{"n_layer": 12, "d_model": 96, "n_experts": 12, "d_expert": 192, "moe_layers": [0, 2, 4, 6, 8, 10], "router_score": "sigmoid", "scale_expert_input": true, "norm": "rmsnorm", "beta1": 0.95, "seq_len": 1024, "train_tokens": 545100000, "steps": 2631}
Below are experts of layer 8 (counted from 0) of a mixture-of-experts language model. Rows are named router (the router's row for the expert), up (a neuron's input weights, with its number), down (a neuron's output weights, with its number) and show model dimensions 0-47. Each number is 500 + 40 x the weight over its row's rms, rounded and kept within 0 to 999. Numbers have three digits each.
Before each expert's rows: "mostly gets" lists some tokens that are sent to it at least half of the time; "comes before" lists some tokens at least twice as common just after its tokens as in all text. This comes from a sample of Wikipedia text that the model never trained on. Tokens count by the router's weight.

# expert 1
mostly gets: " released", " won", " held", " served", " began", " used"
comes before: "0", "9", "8", "1", "7", "6"
router:563494505519486473492539440497585572483526443565469472480487523492449500491489575572550475460501493457507472528477524536491485568496454547454500
up0:521497542516543467492444461496483483508437491561475513532478475587410532532516538472513567499468559461405468472531429503456499531459520462533468
down0:482483466553464529500603497500574518492505501523499498545501533500502507503433533480540468461547541543488529549486489560556483486459491535501544
up1:510516569424512453532500538543541517523507468500482555533499439493523493545603506516521530503541567548478492435422456460458516388488456561534480
down1:541451467494493485511532485524543501507478497570467506502550487421468485487535483460498526448503543489463550527583444553508559499449463520525496
up2:541514525514495569466465519490418488443438539521482543463479456526574439415508491568524510376435487536448490569505443546517435535490509493516456
down2:462502460534461501497521567464555572455512559459530554471497507533505519524546521484502536485488405491443498506457434431518521520446541536545500
up3:548501503543479404546526607521489469415484545529487482513559550470530537545512480520535469491445465526435488434525485528546519516512526491524467
down3:365532437518506536490495454490484564549534496446484567506446484450547508475507502443494486511526486486524490496477476468565479453552542554499486
up4:539498491514469490474477531505507532549620483489514523430509503450495566434463482451469539497427510517579545433495507544530468538531464555494413
down4:506548559465526475441530522462474462508497519481479437559509545487512472546472573505490478489582540465503434508487553441539533506525509486490519
up5:576571554531492467451529439479566422455506489401498504573497554494489539542475488545541501516505462475486519506501570529565546523511523468473438
down5:476479482482450481537441542484501509546426465512500470573557464507537490521504450511474502539521489525496516504520499485517466531477510473539541
up6:557458475529433458536514473538471521414511441504455506539479531502554520541498549546521424522479450537510511485564622462523412424526564500542493
down6:560568445535502454512478481511467498498528506547555487461532516504503569483512485491462541443465503541534497553511482504458524513539463531541543
up7:534499488536496561467511526613476496508531488493579474442421601545513484448522542523568498593557479543495540557495489541480478522451523550430521
down7:565443490488461489505443521440535425454440491511488444526569482541431442518440480460388548499520490455492533480543517468518516454540548445515448
up8:489513497517472542485530575506442510533528516394456493413500485527459483488475544520547582558531460471477527489541482591538509489548509502499487
down8:486499573550493409523500503517512553554473548522522530485500401474481530541449473395490497507428444514520519527485521477555578501533537437461522
up9:462506526549548498469476450536491458525434506475484457587520459543384479484478519486544537516537495477443455492581406529479526506485525501561442
down9:472493436499490527523586507495470538379536460543475476524581497477484499548539489424538429496510539522567412588512502570476485502457566469521561
up10:491433533511516531532489537550475503510466486554464455482503486535541518474443484576530605541480534544557445468500503516480484527465483472472524
down10:581555467479513463470535552506429484502474467483490568486510492418445513562535443554475556464482489561476477525524437501537488437500552540527457
up11:536403467485455463525558553471504440474506503560539518431446568503524503480490522531526485552520493465521489492475465576538581599525523548520489
down11:428559514547503514461532511495571480503475513419475444502535505579440507446485534467474453485555471529486550584492477536473478471513497499496536
up12:477433471547540485529498533482448426498488494527526523493482519554531542505494487512486497535454530453533500489486576481486447522529558429526457
down12:571536531497395525450510487447524489516525507441465453502486495496536457435393453464511512499566494528507477514532516451583542457582501465439533
up13:553444489478457532517493508476506492461575510487563479487517570589480470480462479559511490589425542494497503533524455515441531528470464498538479
down13:527439521549423591447398526456508549502511460518504547495543455475589552576489511463491519480512510577457536458448501503556469504501498466476498
up14:534563526439525437570473468538539556534492519492535457499426588528484475487531412502517518421560546489505455466483575495473482499580529507501456
down14:437527411465433538416493462513553551443482496510474465505584497442425511539570506484530507483559581518452518448511507514490499422511562470519506
up15:542467482500484513422505423480497540530484570533576503513495508561451422522477444474509509488499510525552472557545522499500466489438541544528471
down15:473415512472541465520472521507458509515525490538507505537527482490470541579545556477520473559475511463499467458483507507528474531483574448496541
up16:547498501493514551521576464452550526463402491480467557486472546499501459483519562557498454517509553504452485527453596546435479544455532513463539
down16:445465523450473563538504537505528498493475480484480536454585560485498537580492444512465418471491468504522499485502552523571430537508480509436535
up17:515494573465455484583517502555480497450489434537559529483531451521443447419577450499542488543553464458509418521526540442469532501510489510544512
down17:471504445534490455520515504526490462451548443534548474487599457517487531521560484458529538519490452551425508520524445470551530527496526493450475
up18:501500463500538527514558505518460467460500601410525473470507524500499522425534478506501506376494516500461508468491559478529508546559420529467475
down18:502477424512494579524476529570508509546555502581525510477444546495463531509522509492584519478475480512491591459520446462525431483474565463487442
up19:515472552534543482502462411555407516576535413437534421498512430542521504561469529487474475547497526505515426449506464523516510466438517489528487
down19:505452534486532496455474587513459512521446559485565428601438442539573501465509515526572476494507491514501529523490534538462494491501495544508470

# expert 7
mostly gets: " was", " became", " been", " =", " is", "ć"
comes before: "\n", " (", ",", ":", " a", " ="
router:546475441535490481533457489488512553558421490493439504489448476455529496475450567477474528456478494491496463453519539524569436516537531531448513
up0:517423444472532489495511569476557489433491499535543457479487475459569455458509520434509527415488541473481527465515495545478518523515579528490456
down0:448535498546525516424552543496499486470542483468429566526498461492514516445492532559543409478498482503406514413483456529528423478423498521556536
up1:505462484477555496503550499511468503432462526565413487490464459531442501483444535502492518463450449504492457513542516507411430504464510443516508
down1:453520503538516540458548507495527507498504471539613439486525491568495544410560390466609448539497509511424525520557521471518534558498542525519510
up2:559491577458541525533427463502520499549443482497536447544467592495445576412487477552514488528481436520535471480553542542524505500563486519498512
down2:438465505412499489472438525566511527521520508461447512456519536594524516514554451491407489529518498553450581543537473544471543532472521503474532
up3:553573520439474472505547407449493546550489469470430504531521537448460488546525507449563484473482554470521496479535537467555436484513525544555508
down3:514485505502502412537544539532485465444529451475530445465582467493466535500497443443518418485523425511489447462479481521493535510502471473455495
up4:501473406474504488598458500478495580550521466557559464483485524495431508445467528505472477492455496558531488483470484548572439540519544514473567
down4:534480508464556479495469550480489521478483517463514467489462532525515516487454520535493449489471537440518551503492503464528487402519514484475438
up5:512554451584505525460450521403516445506495489546489538532475507496587531505433486511542495443474465500496515490511556508553583546554546468584560
down5:483502446480460538394540490534564516434466508511501494417461434587540535497496515518504482497505486521508479551472539472538460518516533608540561
up6:499507506550506536548562489435524579487445515506497519477485514560516492463464484510446468415502554555526522479526525555570510554499519544503476
down6:471528505416505407513521531479455488509501477506544472545507481551526571464518454515569516497452505415487489450500478532500480473455561513511472
up7:546455474509525513556525484549420405479489469506515503521465532601468499490437530547484511577502515486495519502511517537441518574475515522485575
down7:433473484555495491529490505444568458508475577464496452430521460549494575489542461456521464444454475550498511540541440578476514491443563447492495
up8:474523568519521537547451494453515493440517500552468403556480551519471556495480540528510433502504437494460514429496507519531480569535519497473527
down8:487514509509539525480472518472455489510456456472520656516535498575511543508499511492530522498466511506501479619495559561479459607468507503490530
up9:522453545489473570535537545554609510531460438495523458472476463517515458431489562492522498512515498515512437452494522438454495453567479533552499
down9:438434466490532495498516510499544499554506578538449512467569521545533512475463459512473499556505453486511537538526483578494505539502515607498497
up10:514546484505531473570518555496529439536455510506432545461545536569482522427512424478502477518443489517509418497488453477560516522508547500551510
down10:492571479539502502529457528536481417544491555503528531482501562564574481451516538494479441516489514437549595491468492513496456476483519474447504
up11:393409487456524523509556409512547504525552487513451505543534521502501493495493528486483479510534496491536508483536507449516468525510523531574504
down11:436452513482414533495535561566477530516446488487523500501438499526560475453470486487530487449459466490443486477588461560528508543473460504454522
up12:532430554502484524524452485523429475463528523529420508539461551531510478511530522454543417509488502494515467457447502473429486476544438530511582
down12:482511455534527408484478512457513427497497562532534527464467518565534473501552498508445462545441487595503463514454499450470610472436509464510569
up13:531501476517509497496501611459448503490525446485485529481532501486557506472566556460514490571490499544529516484495590494579540508473501583517474
down13:408447485475512493473441495529446444535478512407469494537444442495538444527528441445455493487476423470462536458530436498528476477497474492521560
up14:555473494501492572472552446574524485538462520560551539449539422426465486529492466521534493510521538537530464467426473547565509523502474548537481
down14:535509445493485531459474429461431547502515503512442538434438436536559453511492571610462459475557465538475474586511511485464531502506525420531454
up15:532434495519590519539544481557454528518466454518524416515544417458502473494493550488475509503455465562487545492511564519470548523467412501455528
down15:520506506469545541540434495462507503514513533514449579458480540539523498481540553407464518545580478523526511481464484492575526433469496508499471
up16:522390502492513461438557507461495412458464534448501476506474472590480572484506507499508466444457536476531476487470513502568507449482456522515539
down16:462501550517412495572574476570497506549569532513506472489509480545444523516506465548516462429470546584458449508432545564407500562479527498524527
up17:499531461476527557478541469536496490476504457545500477415537506505512480495462481428444498485533515521468362409469511515424478479500529522415487
down17:475486497488467534526504514455597549479574517579436581444468424550544535571513443519475481456512518530485563512518597458515488505518534477525486
up18:559529475428532566637535470507466516502518558510530429494453500437528558479508483596473523502517477511512477438543534456449477425571523506495506
down18:537495543488560450474477482496477506483542482546452543438534635534527557492520459457451460504518453524387513575486508514543528442436548539478480
up19:571516430551410504459501548481550514511469453490536521501475508544500546465464470481411537548495444454569504455566497536515498474593521474527515
down19:544564438525494465530467501503452538498498551506506569490516586522570465479594482581554511487526482511493527495510488440447539501499522491488504

# expert 11
mostly gets: " act", " man", " sign", " produc", " direct", "resident"
comes before: "ed", "ing", "ion", "er", " of", "s"
router:520524462518511509560487531554574434500471496456552478492454484607487511504434564504491528424544454501536534519489508520470505532515539491600512
up0:539553478473540534595522443562454544531473450512523521477499526478506519439516475475507454503522537538500433518466482477472499586479511496476492
down0:484464503443436461550469509496528543484498574444490501522528471552461486501459467489440544464499542575409525530521464506547494502555482501414504
up1:507515491460479511486507561514525467548411513440524473472470550512467482453513496596526509489492524523514538499505476523557516484535583545454510
down1:424484440516480537538482550491443480542446514496448527515574467541521522502525449498525550458485454528479444495491448460530552595444470489451536
up2:497507421556482541462496529559442513509453529387493532448482442528487499508454470500457564499498528521536462522431525525449467454508448515513444
down2:489476478549568540518440480552547579491479504504485505567504509477455498511509489463495490503493491513495489552541479559489525392487486399456532
up3:511514501488584499550510518447474478506439443518541500546502558435552495467487473427487465499478439517518514454480540499452451514521428537530451
down3:546497590467478558490487553541523531474535571451559451391532552538471554474451465477504542498485498536514527488497497555458510493559557545491459
up4:528501488500497482518481617464531546483473471511480506506414466579484500478462513561498434552454464476431503505492527515446506503547575480548536
down4:546475598501423525483502513541475488496488517501477493451468485531534426563546518604507518497522537457462414524462438512483574527437468507502427
up5:556533462479522528473550467525457541459481524507474509406541484531490519467457550559563487468573523503411509506433537587439503488478529529545535
down5:428488437566515420456469502554560505488469484475517467432486513479526512463523512428476566558527472535490516530481532480473484525499494487547485
up6:559536491479480554516517508438481580543435518486440520474405441481553557502497544474516506510485461553569491496514498477549502476466477541502441
down6:502416573568547505460492541533498541485455500478451484476542576459520480535476499509480522476423562476538479536539533503424576438427471458459533
up7:457455450522536457478491521492466486491469472527494443598432490563503538513565529550569489524488550521525454495447559460551444453552516541526486
down7:417446524435522483529531534491490524468419507525465527518513459486409487528537532468440403538519515497426497495456535532469480398445547504485466
up8:478481436468551499463464488508475506538429514478539545553482473432518487464560464481508474533507443548481510578448566499597520502526501507553472
down8:479526477535457563445506515472462558512581523578443503491512522521499542445461488511464433524491471488555442522443427472455539560537423524479492
up9:502502505553515430502513529483503509461482528480515478455503467439503493493507515555460546417472499529550542492452489485495433451512453520484539
down9:478447468534464524518521577479496442495466543488477534437472445539515473482466442484469460507481487570482475533505495509516418501497541423530571
up10:486470446446531489545448499555494493506453519502491602561458459549493465463539561542529468524512556508473539514489528492566462507522486559538467
down10:502499473430514490553517485476569542499507560473451513482549543467522499525419503517522433515643466525473507513548475543502460508500516422502475
up11:537585527489469465538516498578578520508522466569498444509471512512506482526459450523568509503495532468466445492460573447479471544529472504517494
down11:515449476590477505465511527541490631401487422496435495518524530478462469470526495512459490524428496496431543530472427478470468477515457464544509
up12:482487496551509524519508434509550484448474498498480454478500470555516428472442472470576549456497530502463460526456607448459510578484519518469556
down12:527489525475464500533465524491484477531511510436521504380525463394441497461512471530508426467516452530557529482496526416474509485480438530501564
up13:628468530454544524533489536480478481493545510465537505553471462550496494475472468485466484497465487500518501492527569477608562440504433527457539
down13:520496504478513465583400532517482522528532463527488457425479550589483498524482388503481460547504529506453505574502447555506444487470553472440512
up14:559550502485531503485541446510482494430458462510559462485479469450514442534521543532476553500470501469540475550397453464417515535530485500408475
down14:489537510537565564525512521475480546478451524485480470501466485584549561516514500468435549520595462457539470497458493554545530544468509409545457
up15:531608532486478520445468439505542508491519448495499499521453533587525478539446517512480463541494460466520451431483581487454472502470456478442451
down15:530519485510460547465517481421496455527534453477449550510439538511519427489492555521505471495479474478543563576475582468538561547554472451535502
up16:480506523481619513556515536510516465503553455500471472564473528460505479467534546438489500472517403502552556495540525491529470551561497509542469
down16:446501517516499492434451507547461532543472502532490523569520486447491473429545476474526512479453502455512485574555394465460534504486531477530497
up17:541512525454504505463518511561555454529484484570444547546499502467540533466490552460492508529448533470596496528500532456512490532546502547528544
down17:433513485478479453490526534475529480524489495553533451556420469463506522462511474592441538482530523473516546538543561595499513483540588563513510
up18:535484504526469546503449459490430498512490498438530468554486556482489477475445459482558535479515456567556487560450508456571601529529500526483481
down18:417489475486444454507495543572497446462459521523500500433556497477501538423501514496480554518579494493559491533491498453560487435428472529528509
up19:464531478456549533542573562496543527473481476429487485578494539522495479546450493544552490470489563469504541463458497547552511476467464521557464
down19:446464455457549500502552471513540510555508525456477544475486532564566519482460445457605492488467501531411487519424553486521474501507528507506557